config.yaml
n_layer: 8
d_model: 768
n_experts: 32
experts_per_token: 3
d_expert: 240
d_shared_expert: 384
activation: "squared_relu"
moe_layers: [2, 3, 4, 5, 6, 7]
router_score: "softmax"
normalize_top_k: true
routed_scale: 1.73
balance_loss: 0.00445
balance_bias: false
router_z_loss: 0.001
router_bias: true
n_groups: 4
groups_per_token: 2
init_std_router: 0.0177
lr_router: 0.000189
vocab_size: 8192
norm: "rmsnorm"
norm_eps: 1e-06
tie_embeddings: false
optimizer: "soap_variant"
lr: 0.00208
beta1: 0.95
beta2: 0.95
batch_tokens: 65536
seq_len: 1024
train_tokens: 556500000
steps: 8492
dataset: "wikipedia_en"
Below are experts of layer 3 (counted from 0) of a mixture-of-experts language model. Rows are named router (the router's row for the expert), down (a neuron's output weights, with its number) and show model dimensions 256-383. Each number is 50 + 10 x the weight over its row's rms, rounded and kept within 0 to 99.
After each expert's rows: "comes before" lists some tokens at least twice as common just after its tokens as in all text. This comes from a sample of Wikipedia text that the model never trained on. Tokens count by the router's weight.

# expert 7
router:41 70 66 40 52 49 51 68 51 25 50 47 38 65 52 59 50 46 34 67 32 72 64 43 47 43 43 40 50 49 32 59 52 44 43 49 51 33 32 52 67 47 56 49 58 62 56 59 39 66 56 34 63 57 64 52 38 47 38 50 53 66 56 47 61 46 46 52 45 45 47 48 72 55 50 47 69 42 39 49 35 38 55 47 46 50 60 40 28 43 52 50 34 57 59 36 53 46 74 47 46 32 70 29 45 48 50 64 46 41 46 39 51 51 48 45 62 44 20 40 45 47 52 56 38 44 36 52
down0:53 62 45 52 37 43 38 49 64 52 43 28 43 37 51 43 51 58 68 63 45 62 64 36 57 44 49 46 55 49 52 58 46 52 36 50 44 67 53 51 31 66 50 62 40 37 45 51 61 61 53 59 51 36 63 46 48 24 59 56 61 39 43 49 64 47 68 52 56 65 41 54 48 52 54 37 47 56 55 44 70 57 68 46 37 64 66 42 68 49 33 39 49 56 60 52 60 52 51 65 53 34 58 27 50 65 53 46 47 44 58 42 44 58 69 59 62 48 45 29 50 40 73 55 25 56 65 53
down1:58 44 53 48 46 41 66 50 59 44 59 30 56 45 64 31 34 50 37 70 37 39 55 61 55 61 50 50 49 33 63 47 57 54 63 70 39 55 51 39 47 54 57 53 58 64 49 63 34 50 51 51 48 43 54 48 49 35 54 59 51 37 56 49 55 34 69 54 36 64 57 47 55 55 41 57 48 47 38 55 76 59 45 48 46 55 59 59 59 66 42 52 39 63 46 53 58 56 66 52 49 60 34 67 51 49 49 55 42 37 44 45 58 49 40 46 43 50 40 49 48 58 58 46 45 39 63 34
comes before: " |", ",", ")", ".", "–", ";"

# expert 12
router:63 56 52 41 53 58 52 35 37 42 44 52 39 74 49 49 51 35 36 64 43 43 62 65 53 55 51 46 54 42 59 48 50 35 46 53 68 45 60 61 65 34 43 36 62 50 41 55 62 42 45 49 49 47 54 48 13 48 68 47 46 52 49 57 52 53 54 44 51 45 62 49 56 59 61 36 51 51 66 49 28 43 46 52 43 58 70 39 49 57 42 44 55 45 27 39 63 51 55 44 47 41 51 38 60 55 45 53 62 53 52 29 35 59 50 54 58 47 44 45 49 59 48 30 37 43 52 43
down0:44 61 45 32 35 37 52 60 45 44 30 35 57 44 45 41 44 69 50 65 48 51 26 40 57 43 52 53 38 53 53 47 44 40 58 47 45 21 50 52 47 52 67 70 52 51 45 37 58 35 37 53 76 56 63 43 51 28 47 42 56 43 60 39 53 48 51 38 39 42 50 43 33 58 48 66 52 36 60 72 63 54 46 45 57 68 47 71 68 39 36 51 53 57 46 55 43 69 44 52 65 67 39 31 30 52 55 52 36 45 40 45 56 62 63 54 62 41 58 42 58 45 53 58 65 35 69 47
down1:67 44 49 42 59 58 43 44 44 64 48 51 36 45 50 62 25 47 46 64 52 56 43 54 57 66 56 58 59 51 67 49 49 48 41 39 43 42 63 62 64 52 48 52 37 46 53 48 39 41 56 37 64 46 51 48 44 61 61 72 75 56 48 49 55 39 58 50 62 50 40 42 68 36 51 44 49 60 38 43 49 55 47 59 49 62 39 60 70 64 46 62 38 61 57 64 54 34 62 51 33 45 40 43 47 55 47 54 56 49 55 50 42 50 65 39 59 51 58 48 50 54 44 57 54 56 67 58
comes before: " |", ":", ".", "–", ";", "°"

# expert 27
router:29 65 75 40 62 60 44 30 61 47 65 42 50 50 68 33 48 35 35 60 40 54 59 58 28 47 60 51 73 52 42 59 42 61 46 42 39 39 42 40 58 42 49 47 54 74 57 28 63 33 49 49 37 59 53 54 54 41 57 33 48 39 59 56 58 50 60 49 43 42 52 59 61 59 45 38 47 34 45 50 66 58 46 52 69 47 68 39 25 54 55 42 51 52 55 48 66 63 55 45 59 43 73 33 53 70 39 37 49 46 36 66 40 39 45 35 64 62 49 35 44 49 50 60 44 40 34 44
down0:53 47 64 39 45 44 45 47 41 66 62 42 43 51 50 60 62 53 56 32 81 44 58 57 35 51 32 50 45 54 69 48 44 49 68 51 48 65 38 59 50 39 59 62 50 52 40 36 52 43 50 65 63 53 49 59 54 39 74 39 32 47 31 66 51 47 59 46 41 63 58 46 34 56 57 42 47 63 52 38 49 58 57 63 59 30 43 39 44 50 33 56 49 44 49 69 65 42 50 63 41 67 42 56 59 61 55 51 40 45 32 41 58 64 49 52 71 66 48 43 42 44 54 52 54 53 58 38
down1:55 50 46 40 52 37 43 63 38 37 31 42 52 64 52 42 44 63 45 48 54 45 51 42 53 38 64 55 59 56 35 60 53 56 42 38 48 44 41 58 70 53 48 28 59 53 68 45 56 35 51 47 64 47 58 60 35 32 29 41 51 67 58 38 37 44 36 52 63 36 42 60 29 40 64 43 60 71 51 53 42 57 58 40 54 70 57 38 48 62 54 54 51 18 41 48 37 53 56 56 37 75 61 61 38 56 46 56 55 49 52 24 50 45 52 64 55 47 18 60 38 49 60 72 68 44 56 49
comes before: " the", " a", " to", " was", " that", " been"

# expert 1
router:47 55 44 48 66 60 42 61 54 44 47 68 45 40 51 50 54 41 55 54 42 58 57 45 58 67 48 36 62 50 49 38 34 61 30 42 50 33 29 45 60 36 32 36 57 56 51 58 58 41 46 49 43 35 57 45 41 60 50 42 57 61 53 56 52 47 46 43 48 63 55 48 46 56 41 48 56 30 59 48 46 36 39 48 45 52 41 72 53 45 31 50 53 44 46 33 59 55 51 54 45 36 52 50 58 48 44 46 53 43 33 68 50 61 53 31 55 55 45 50 39 51 39 56 43 39 45 51
down0:33 57 54 55 50 48 42 56 51 37 52 63 53 29 57 50 40 55 39 45 44 51 39 53 45 26 69 71 43 55 70 43 53 49 39 31 47 43 65 43 70 36 51 44 57 57 64 24 56 40 38 41 48 53 57 64 58 63 52 63 48 61 48 57 48 59 52 51 55 50 42 36 68 47 48 39 64 46 55 64 51 34 55 48 47 33 54 48 58 39 27 40 46 53 43 56 49 47 41 44 59 49 58 57 59 63 51 46 50 52 67 52 47 57 31 50 34 74 59 62 51 52 53 61 38 41 47 40
down1:34 58 58 59 55 59 58 57 52 56 39 48 53 60 53 27 58 52 50 60 46 59 66 36 45 43 56 73 74 37 39 37 46 53 56 37 30 61 51 53 46 46 34 50 48 60 44 51 63 73 41 65 71 57 45 43 75 48 58 46 52 31 39 39 57 41 40 53 43 52 72 52 38 55 51 48 47 49 37 37 61 66 48 45 63 61 64 46 61 51 54 46 46 55 35 59 62 61 50 35 42 52 53 64 64 52 49 42 60 59 52 50 48 43 53 50 40 56 46 39 58 65 69 39 47 59 48 63
comes before: "\n\n", " The", " He", " In", " It", " This"

# expert 18
router:44 70 44 20 63 51 29 22 22 44 58 50 55 35 59 40 47 46 25 53 43 40 37 31 46 61 61 33 46 60 50 51 34 49 54 41 49 54 58 41 61 65 43 43 60 60 41 34 38 39 55 44 40 36 47 47 47 60 51 58 48 62 41 39 74 48 32 45 52 54 37 59 52 58 46 31 53 49 56 59 54 40 41 56 59 48 52 43 51 51 50 66 59 60 29 45 45 54 34 66 40 45 60 39 37 53 56 53 65 50 43 54 40 36 46 51 34 49 36 37 39 63 38 34 47 66 44 53
down0:47 54 40 51 57 38 37 59 61 50 39 54 63 58 62 51 68 58 55 51 72 63 40 39 41 47 51 58 62 55 31 49 57 38 39 38 70 52 48 44 54 55 51 34 61 39 50 45 25 42 54 36 58 55 73 48 54 55 44 67 65 45 47 59 69 37 64 51 59 57 50 48 35 62 48 38 62 49 54 56 50 59 47 55 65 67 56 65 38 57 35 54 48 52 42 46 29 40 62 54 38 49 34 53 54 55 51 49 48 53 53 51 32 60 43 67 59 42 41 66 46 46 63 53 48 46 40 42
down1:38 36 44 76 46 36 43 46 45 54 39 53 69 68 44 43 56 58 54 51 69 40 69 49 34 47 59 53 82 51 26 46 48 36 36 57 53 61 47 48 31 58 29 56 51 31 43 36 49 45 59 51 65 28 53 53 53 53 51 40 48 54 60 50 30 45 57 43 59 52 60 28 58 54 61 50 47 47 38 37 60 48 51 61 66 54 58 51 47 35 51 38 41 47 50 41 61 28 49 63 50 61 42 39 52 61 39 46 56 62 35 49 56 50 51 50 66 54 52 49 49 47 35 43 23 60 65 58
comes before: ",", " (", "'", " was", "i", "a"

# expert 21
router:68 55 54 44 64 55 40 36 53 72 55 44 53 47 58 48 53 38 47 43 37 54 52 47 43 79 48 39 64 43 38 45 54 30 35 50 35 49 37 58 39 60 22 44 57 65 64 52 63 33 42 52 47 65 71 54 52 49 33 56 61 51 37 46 62 44 56 57 47 53 36 59 63 69 57 33 58 27 47 44 26 42 45 50 46 52 51 66 42 77 55 64 54 55 65 48 52 43 64 41 69 34 66 40 53 36 64 54 60 58 44 64 38 50 55 45 35 42 50 55 63 57 39 50 38 62 56 45
down0:42 43 40 61 47 57 44 54 59 63 51 74 52 51 49 62 55 43 43 52 46 27 52 51 56 47 61 69 33 47 54 54 53 45 73 43 40 41 46 41 32 43 56 80 40 52 44 28 44 52 53 58 59 53 63 56 51 38 39 50 45 42 59 61 44 52 58 73 37 36 34 40 53 53 58 57 27 49 54 52 44 37 46 36 49 37 58 43 67 45 61 58 48 56 52 52 64 51 29 30 52 47 83 36 37 31 60 44 42 61 54 51 34 48 40 66 57 64 35 52 50 46 60 56 51 45 52 43
down1:65 46 47 48 51 52 38 53 38 54 69 41 63 65 49 61 49 77 57 64 39 35 58 72 70 49 49 54 56 35 75 50 38 44 52 45 38 66 55 39 47 58 44 59 35 46 61 50 25 53 47 43 55 51 48 47 65 44 45 43 43 43 66 33 49 62 35 47 57 56 74 62 41 51 56 52 41 38 47 63 62 69 32 45 36 48 53 40 65 48 61 54 52 55 59 50 70 55 43 59 50 46 42 47 64 53 46 31 31 56 65 53 43 48 51 62 55 34 52 44 57 38 45 56 48 44 59 43
comes before: " |", "\n", ",", ";", " (", " is"

# expert 8
router:51 51 55 48 43 35 58 50 36 45 62 59 37 30 44 54 58 43 35 46 60 51 74 48 59 65 45 40 59 49 43 46 64 61 41 54 39 45 39 53 49 48 59 65 45 38 58 58 48 67 30 45 60 45 58 52 40 54 58 46 48 70 56 55 52 48 47 89 52 51 51 42 53 48 59 48 48 43 40 56 55 59 51 59 41 67 49 57 55 54 47 60 48 42 55 25 38 56 59 53 39 50 57 53 41 44 45 52 60 72 62 55 37 47 40 58 52 54 32 59 50 37 47 47 43 53 37 61
down0:36 59 43 40 44 43 41 60 46 63 42 46 55 44 41 37 56 53 42 54 57 55 42 55 27 69 54 37 47 66 54 45 40 50 56 45 71 45 53 43 38 44 55 31 51 57 49 26 51 52 50 49 45 45 49 40 37 32 56 58 53 50 40 51 56 56 44 26 55 53 46 53 42 52 41 47 54 45 54 56 44 47 42 49 59 38 46 46 50 40 55 53 56 55 34 55 47 38 58 60 58 74 51 54 46 40 49 60 49 53 44 65 57 40 62 65 68 30 39 41 54 74 52 43 34 53 64 43
down1:41 48 57 51 59 42 55 61 47 41 50 32 44 50 46 52 73 51 47 67 48 50 24 36 51 42 46 29 53 54 48 50 52 46 51 45 39 63 63 61 54 41 48 43 58 50 37 52 36 68 64 67 65 39 43 62 58 62 30 66 41 60 34 55 62 53 68 37 51 40 64 51 53 47 57 53 57 50 45 51 52 36 67 52 40 53 51 47 68 55 46 53 70 57 60 42 58 53 63 55 50 46 43 48 35 40 44 44 52 46 50 24 51 50 55 58 50 54 46 58 55 54 63 52 71 54 41 67
comes before: " of", ",", ".", "s", " and", " in"

# expert 20
router:54 66 63 30 57 65 33 59 51 45 56 59 47 46 53 28 40 39 54 65 38 56 40 51 59 60 59 34 50 45 54 60 37 47 20 38 43 52 50 57 60 38 24 54 53 47 46 58 39 52 38 51 50 47 46 55 49 47 58 59 48 50 44 33 43 52 52 57 45 43 58 55 52 52 50 56 61 49 50 43 47 58 32 48 64 63 70 50 51 48 46 38 61 44 48 46 63 39 44 50 45 55 47 47 31 50 54 60 55 65 31 59 24 70 57 52 63 59 45 45 58 52 51 44 42 47 44 63
down0:55 64 57 60 37 56 60 48 46 56 38 49 57 45 50 47 41 38 39 67 60 42 53 43 51 54 40 54 58 36 55 60 32 41 51 49 43 38 45 29 26 41 45 44 55 56 43 56 68 38 46 70 56 42 65 48 58 51 57 43 55 62 41 45 48 43 45 40 47 61 49 43 51 60 41 43 39 50 57 61 46 70 59 53 42 37 42 34 38 60 54 50 58 54 61 57 57 21 55 57 41 70 57 33 69 52 35 46 54 56 38 39 36 54 44 44 48 49 58 30 50 50 55 43 41 54 42 43
down1:36 54 35 43 43 50 68 47 52 47 47 50 36 40 51 55 58 59 52 55 48 60 46 49 61 29 47 69 44 62 34 50 74 38 35 56 28 35 38 56 61 64 62 54 56 45 51 64 74 54 54 60 32 66 49 58 51 54 53 51 61 52 53 45 48 36 60 47 27 42 59 47 40 37 45 43 49 55 60 50 54 62 51 46 37 47 54 39 62 36 43 75 54 47 38 49 52 54 50 51 50 54 49 47 54 30 42 35 35 46 65 32 36 53 53 56 27 69 56 47 69 61 52 46 50 41 58 63
comes before: " |", "n", "a", " (", "e", "i"

# expert 30
router:74 48 48 45 49 56 46 62 40 52 45 56 41 49 34 40 43 43 35 51 49 50 56 51 48 58 63 47 39 47 38 28 39 46 31 59 57 50 40 51 59 53 45 49 56 50 55 39 57 42 42 53 54 36 68 54 59 38 53 45 48 62 59 33 37 75 51 55 42 34 53 72 58 61 57 54 58 44 45 50 55 28 52 54 53 67 56 66 38 53 54 47 39 65 53 42 47 48 43 59 46 40 45 41 56 34 57 51 49 43 44 55 50 69 51 45 66 38 59 35 45 56 56 35 55 50 49 60
down0:53 58 59 46 41 63 54 39 59 49 45 35 42 34 70 33 55 59 56 47 52 54 54 56 46 48 41 48 71 44 60 71 35 32 52 58 61 52 52 57 47 46 56 64 47 54 56 57 63 58 62 53 32 60 41 38 56 47 46 51 54 54 61 47 42 47 36 48 58 44 50 52 54 34 31 44 46 35 22 54 35 41 43 26 49 52 24 64 49 58 58 35 53 63 63 51 66 44 46 46 48 35 34 56 41 55 51 59 46 48 46 52 53 39 39 38 45 46 45 58 58 35 40 38 56 30 55 55
down1:48 44 57 47 36 45 60 47 34 40 52 41 62 49 49 65 47 54 55 53 40 52 54 47 61 53 39 55 50 52 54 47 35 56 55 55 44 49 64 60 30 45 38 35 40 48 48 42 35 60 55 56 45 58 61 37 57 45 61 47 49 40 41 54 55 34 47 55 47 54 53 53 57 43 41 59 59 45 72 44 46 65 56 39 42 85 41 40 58 56 62 36 42 48 59 62 71 50 51 55 66 65 57 55 58 39 54 42 46 56 52 65 52 52 65 64 50 46 45 62 60 48 51 48 51 48 62 53
comes before: "=", "|", "-", "The", "\n", "In"

# expert 25
router:46 48 48 45 46 67 54 66 51 36 60 48 44 51 46 57 42 40 48 50 24 27 57 56 44 46 49 47 42 53 55 46 66 53 43 37 49 55 39 42 67 54 52 35 59 35 51 54 61 29 53 46 56 56 55 55 50 52 76 52 70 37 55 48 37 50 42 64 42 69 57 51 58 57 42 53 55 48 60 37 31 47 56 50 52 57 45 48 41 61 43 38 62 49 57 55 57 43 46 55 65 34 59 60 44 38 37 37 58 45 26 66 57 68 50 45 42 44 38 57 41 58 39 52 53 53 31 60
down0:43 43 37 49 61 58 38 60 61 52 58 55 56 50 49 63 54 71 46 59 53 58 60 42 53 45 66 73 70 43 50 49 39 50 42 54 51 31 54 66 40 33 53 64 23 63 53 53 58 53 58 47 62 60 45 44 64 50 60 54 49 25 44 54 44 32 43 33 56 56 55 41 50 65 68 57 66 74 37 73 41 52 42 60 34 39 55 61 46 49 63 49 48 53 59 59 46 56 35 61 16 34 48 54 61 52 62 37 41 35 26 57 46 48 48 51 56 39 54 54 43 38 62 35 50 58 63 54
down1:50 61 66 46 64 61 52 32 42 40 52 63 40 52 46 55 46 48 47 40 52 58 55 45 43 45 37 50 51 55 53 52 53 60 51 35 39 46 57 56 53 45 48 48 70 53 52 62 59 32 62 50 77 55 43 64 54 58 49 59 68 60 60 56 43 51 48 49 56 42 56 41 39 82 34 64 38 50 52 54 45 67 50 41 63 53 54 58 25 36 42 48 55 60 44 59 47 48 65 62 56 50 62 63 50 55 54 52 48 44 65 56 39 44 62 52 64 41 38 47 48 50 34 51 55 48 53 34
comes before: "|", "-", "{", "1", "2", "L"

# expert 19
router:54 40 54 53 42 68 45 56 47 38 61 55 37 54 58 40 41 58 39 44 51 51 57 43 46 63 46 38 57 31 44 58 57 33 42 46 53 45 59 36 59 66 54 43 72 43 44 52 51 46 40 45 56 45 63 41 43 58 47 51 51 58 44 53 50 48 45 48 33 66 61 50 51 41 40 52 48 43 50 46 52 38 43 39 56 46 78 51 34 51 58 36 71 54 43 57 64 55 47 47 52 45 44 59 49 62 33 50 68 53 43 51 32 62 43 44 62 67 31 59 49 52 45 34 53 51 54 46
down0:52 43 66 47 51 62 47 40 52 47 43 59 53 76 41 48 52 62 35 46 64 68 57 59 38 57 54 53 53 66 52 55 53 56 56 35 46 37 27 44 53 77 50 44 53 48 43 34 70 55 65 69 52 66 54 47 40 37 53 46 54 39 47 51 35 40 65 43 28 48 32 73 49 42 67 67 52 53 40 60 43 55 48 49 70 33 30 55 56 67 63 53 39 41 44 47 38 45 30 44 37 47 50 41 32 46 36 52 48 43 39 43 45 65 55 39 41 50 62 53 60 49 39 36 53 61 41 49
down1:50 45 54 55 47 58 50 44 73 62 48 54 49 32 36 50 42 49 57 54 59 27 32 49 58 45 57 45 61 49 39 41 31 51 50 66 55 47 38 49 54 46 45 66 56 62 49 39 53 41 53 57 53 34 49 45 55 64 48 40 60 47 57 45 53 56 49 50 54 44 55 52 58 43 55 49 33 56 52 68 43 44 49 37 43 52 39 49 64 50 52 48 75 37 40 44 50 44 58 65 46 66 48 55 51 33 45 61 52 34 34 49 65 44 47 50 54 40 49 69 72 51 52 52 68 49 51 49
comes before: " |", "\n", " 0", "  ", ";", " 1"

# expert 9
router:51 33 67 43 54 57 54 55 49 36 54 47 48 48 52 38 33 46 42 45 40 45 61 43 32 53 48 48 57 65 40 44 54 58 46 35 46 41 37 52 44 50 60 60 45 45 42 50 40 45 52 40 51 42 54 41 56 45 56 54 52 37 49 45 46 54 39 64 41 53 54 57 69 51 36 52 45 52 57 56 32 39 40 48 42 63 56 43 52 52 38 42 38 50 41 60 51 51 50 62 50 52 39 39 47 46 42 56 62 47 47 40 48 56 46 54 56 40 60 41 56 48 46 38 45 31 46 60
down0:50 37 65 49 66 53 43 50 47 61 43 44 59 45 29 36 42 74 50 54 45 47 49 53 57 62 56 50 48 46 52 53 51 32 58 64 31 61 39 62 57 59 49 42 52 50 53 53 53 55 50 31 40 37 49 45 50 52 51 65 45 63 56 44 65 43 48 51 46 57 64 44 58 34 73 50 39 50 21 63 44 69 50 47 62 29 49 60 61 43 58 44 47 40 50 60 50 39 53 64 38 57 43 53 38 58 57 39 62 53 60 51 46 65 41 41 50 51 47 54 46 59 49 57 58 53 42 51
down1:63 63 48 59 59 32 34 46 50 67 29 40 62 49 37 51 40 53 47 52 60 51 52 54 48 53 45 51 69 53 47 46 68 43 52 29 48 52 59 69 50 44 46 48 46 70 44 48 46 30 40 48 41 40 45 55 56 39 53 63 52 54 48 45 36 65 43 46 50 43 52 61 45 54 54 44 63 52 47 42 51 47 53 50 67 52 64 48 45 57 40 39 44 47 50 44 48 47 50 64 53 65 54 45 61 31 38 45 57 44 71 36 46 57 65 50 48 61 60 55 64 48 61 35 54 37 44 52
comes before: "-", " the", " be", " Born", " Coordinates", " Country"

# expert 11
router:57 59 69 38 50 55 58 56 45 55 51 32 40 50 45 60 50 48 38 68 39 37 34 39 29 67 52 46 61 49 43 40 47 68 43 52 78 55 43 39 58 49 65 42 68 55 40 54 41 61 40 57 40 54 38 46 41 34 64 48 44 47 55 50 44 56 48 57 45 47 56 67 50 43 49 50 47 45 54 59 36 25 48 34 48 49 55 60 21 55 46 48 39 48 37 51 35 47 53 42 40 41 42 57 65 38 63 45 49 49 35 56 42 48 59 35 52 51 49 43 35 43 29 44 48 44 56 55
down0:60 27 53 47 55 38 47 55 65 66 59 53 53 55 42 60 49 57 58 42 51 74 50 50 58 56 66 42 66 47 66 33 49 70 40 44 41 50 74 47 45 52 50 34 52 48 49 46 62 52 40 45 45 62 35 58 62 66 43 49 45 56 65 49 48 58 44 50 43 44 47 53 36 44 65 52 60 52 44 57 50 50 45 47 59 51 73 51 51 60 55 66 39 43 53 67 55 54 44 42 60 53 59 66 50 43 42 66 69 53 27 50 35 55 43 42 64 50 38 71 24 64 61 67 50 41 59 68
down1:42 54 32 44 62 44 56 55 67 43 78 43 57 64 72 68 45 52 59 50 40 61 68 57 39 51 37 35 47 54 56 43 50 49 48 56 56 49 62 37 65 24 53 54 38 61 40 51 50 66 59 43 47 46 38 46 52 46 68 51 48 50 46 54 72 41 49 59 66 64 55 44 48 51 48 47 49 47 53 29 70 62 44 53 55 53 45 42 51 47 45 51 50 54 56 42 38 50 41 37 45 48 52 58 67 37 41 51 46 30 52 60 65 41 37 52 71 41 42 54 36 56 43 36 46 36 47 38
comes before: "\n", "  ", " 0", " 1", " 2", " 3"

# expert 10
router:58 36 55 58 54 45 49 47 33 50 60 55 51 39 64 54 55 44 08 51 54 42 68 45 31 43 53 53 61 45 64 32 46 62 31 45 42 50 29 32 51 47 52 51 42 72 63 46 51 38 38 34 39 57 51 49 66 35 53 41 63 60 62 57 53 40 34 52 39 45 46 42 68 51 55 54 54 49 37 62 43 29 49 56 58 47 62 49 46 50 59 52 69 51 57 38 50 60 51 61 38 45 56 38 50 58 55 57 65 67 46 61 52 68 60 33 76 52 57 52 43 40 53 48 54 42 45 45
down0:55 47 53 52 44 37 52 49 59 48 47 35 30 47 69 51 33 38 24 56 59 48 41 49 54 69 68 57 35 49 31 73 63 42 49 50 43 44 47 59 37 48 49 25 37 54 53 65 38 45 37 68 48 48 59 44 39 56 39 57 49 47 51 45 36 42 45 36 53 47 60 61 52 42 57 53 62 45 61 72 60 38 45 48 61 48 41 57 56 51 40 67 57 35 52 53 43 61 52 42 60 55 48 74 39 48 61 39 50 49 57 37 58 46 52 62 70 44 36 57 50 43 41 61 35 37 52 61
down1:55 54 45 44 43 42 43 62 38 51 53 47 54 61 58 43 44 52 59 44 54 42 62 26 57 33 51 30 54 63 38 52 34 63 57 47 33 40 61 45 52 58 42 28 46 23 60 61 36 37 46 46 55 45 50 34 30 42 46 55 35 32 55 52 71 52 51 27 38 53 69 55 56 49 63 51 49 38 50 45 50 53 50 59 54 61 59 54 55 56 48 52 65 50 40 45 58 56 60 61 45 66 44 58 51 45 55 53 64 36 59 49 52 46 48 57 59 38 47 67 58 67 57 60 58 60 64 49
comes before: "|", " and", "-", " but", " which", " a"

# expert 24
router:35 47 62 46 55 61 39 39 48 44 51 66 55 40 63 46 54 43 56 61 48 41 58 39 41 48 61 38 71 48 53 30 46 40 37 43 44 45 38 58 65 52 60 54 39 48 35 59 49 40 38 37 41 63 41 38 45 38 54 31 53 56 44 46 50 57 75 70 27 62 48 56 50 45 36 54 53 42 37 54 47 44 54 68 52 37 61 53 46 59 58 38 63 46 51 37 46 45 65 53 53 61 44 40 41 66 61 53 65 36 24 58 56 53 46 48 68 45 61 48 41 58 51 47 36 45 49 59
down0:44 56 44 59 37 53 40 47 55 28 53 53 51 57 34 38 50 23 46 36 60 39 46 35 47 35 63 61 45 55 76 47 61 49 48 49 44 57 41 54 63 44 41 61 48 48 47 60 48 41 54 52 63 56 30 54 69 42 44 52 51 41 44 60 44 34 55 31 51 71 40 55 58 32 34 45 45 48 36 48 52 49 53 52 46 41 67 43 46 49 62 61 46 40 64 48 58 32 56 43 35 51 52 39 65 47 48 53 61 54 48 43 65 63 51 45 44 41 53 44 63 64 72 45 42 43 39 66
down1:33 48 50 63 61 47 32 47 51 38 44 50 58 51 60 54 61 48 33 47 46 53 44 64 42 57 49 74 43 46 45 49 37 47 54 39 44 38 57 38 58 41 43 53 51 56 51 45 48 59 38 59 42 51 47 50 59 41 48 58 59 53 40 46 49 52 59 43 45 41 49 35 48 48 43 45 64 50 71 45 52 44 70 60 40 64 53 48 47 36 65 72 54 48 45 39 57 35 42 45 64 49 62 46 54 51 47 51 52 35 64 41 50 58 47 43 59 57 57 65 51 44 56 58 41 33 47 62
comes before: " the", " a", "-", " his", " an", " their"

# expert 0
router:40 53 51 42 47 54 48 69 30 43 55 42 51 27 66 34 45 55 41 66 48 60 70 31 51 64 55 40 70 63 50 55 50 58 51 60 43 40 50 62 64 66 50 68 70 71 55 40 54 36 45 66 57 49 58 55 26 47 59 49 33 58 52 50 57 49 52 66 47 53 46 51 41 65 56 47 37 48 59 42 47 57 52 51 43 46 64 58 60 55 46 54 49 53 48 38 39 59 42 52 59 51 66 65 34 39 45 43 52 77 50 52 46 48 56 34 55 54 48 59 40 61 43 29 42 33 50 45
down0:32 77 46 38 41 60 31 66 52 64 67 44 37 71 34 42 37 56 65 64 42 53 37 47 72 45 47 39 55 49 54 56 44 49 56 42 62 60 48 42 63 51 51 48 57 52 54 50 48 33 60 60 53 55 55 47 61 51 40 38 38 48 62 58 40 55 61 38 47 66 54 55 39 47 50 47 43 54 45 37 56 56 59 51 48 55 49 68 43 57 46 54 42 57 43 64 56 71 51 68 71 65 58 65 40 45 49 63 54 54 44 59 49 42 38 57 66 33 51 47 39 54 56 34 48 67 50 46
down1:36 36 22 48 24 53 51 41 58 41 49 33 50 34 43 35 43 42 33 58 63 51 43 52 57 64 56 61 43 29 56 34 52 39 50 61 29 53 52 46 61 50 59 73 43 47 59 44 39 43 57 58 53 56 62 35 52 46 56 29 45 69 52 47 56 53 61 58 54 38 61 49 41 23 51 60 60 50 51 44 41 64 55 37 45 52 33 68 31 47 39 62 63 64 43 65 52 44 56 53 52 61 43 62 54 63 54 43 50 62 27 65 51 43 60 47 28 61 52 47 52 27 53 45 39 52 50 41
comes before: " of", ",", ".", " and", " in", "s"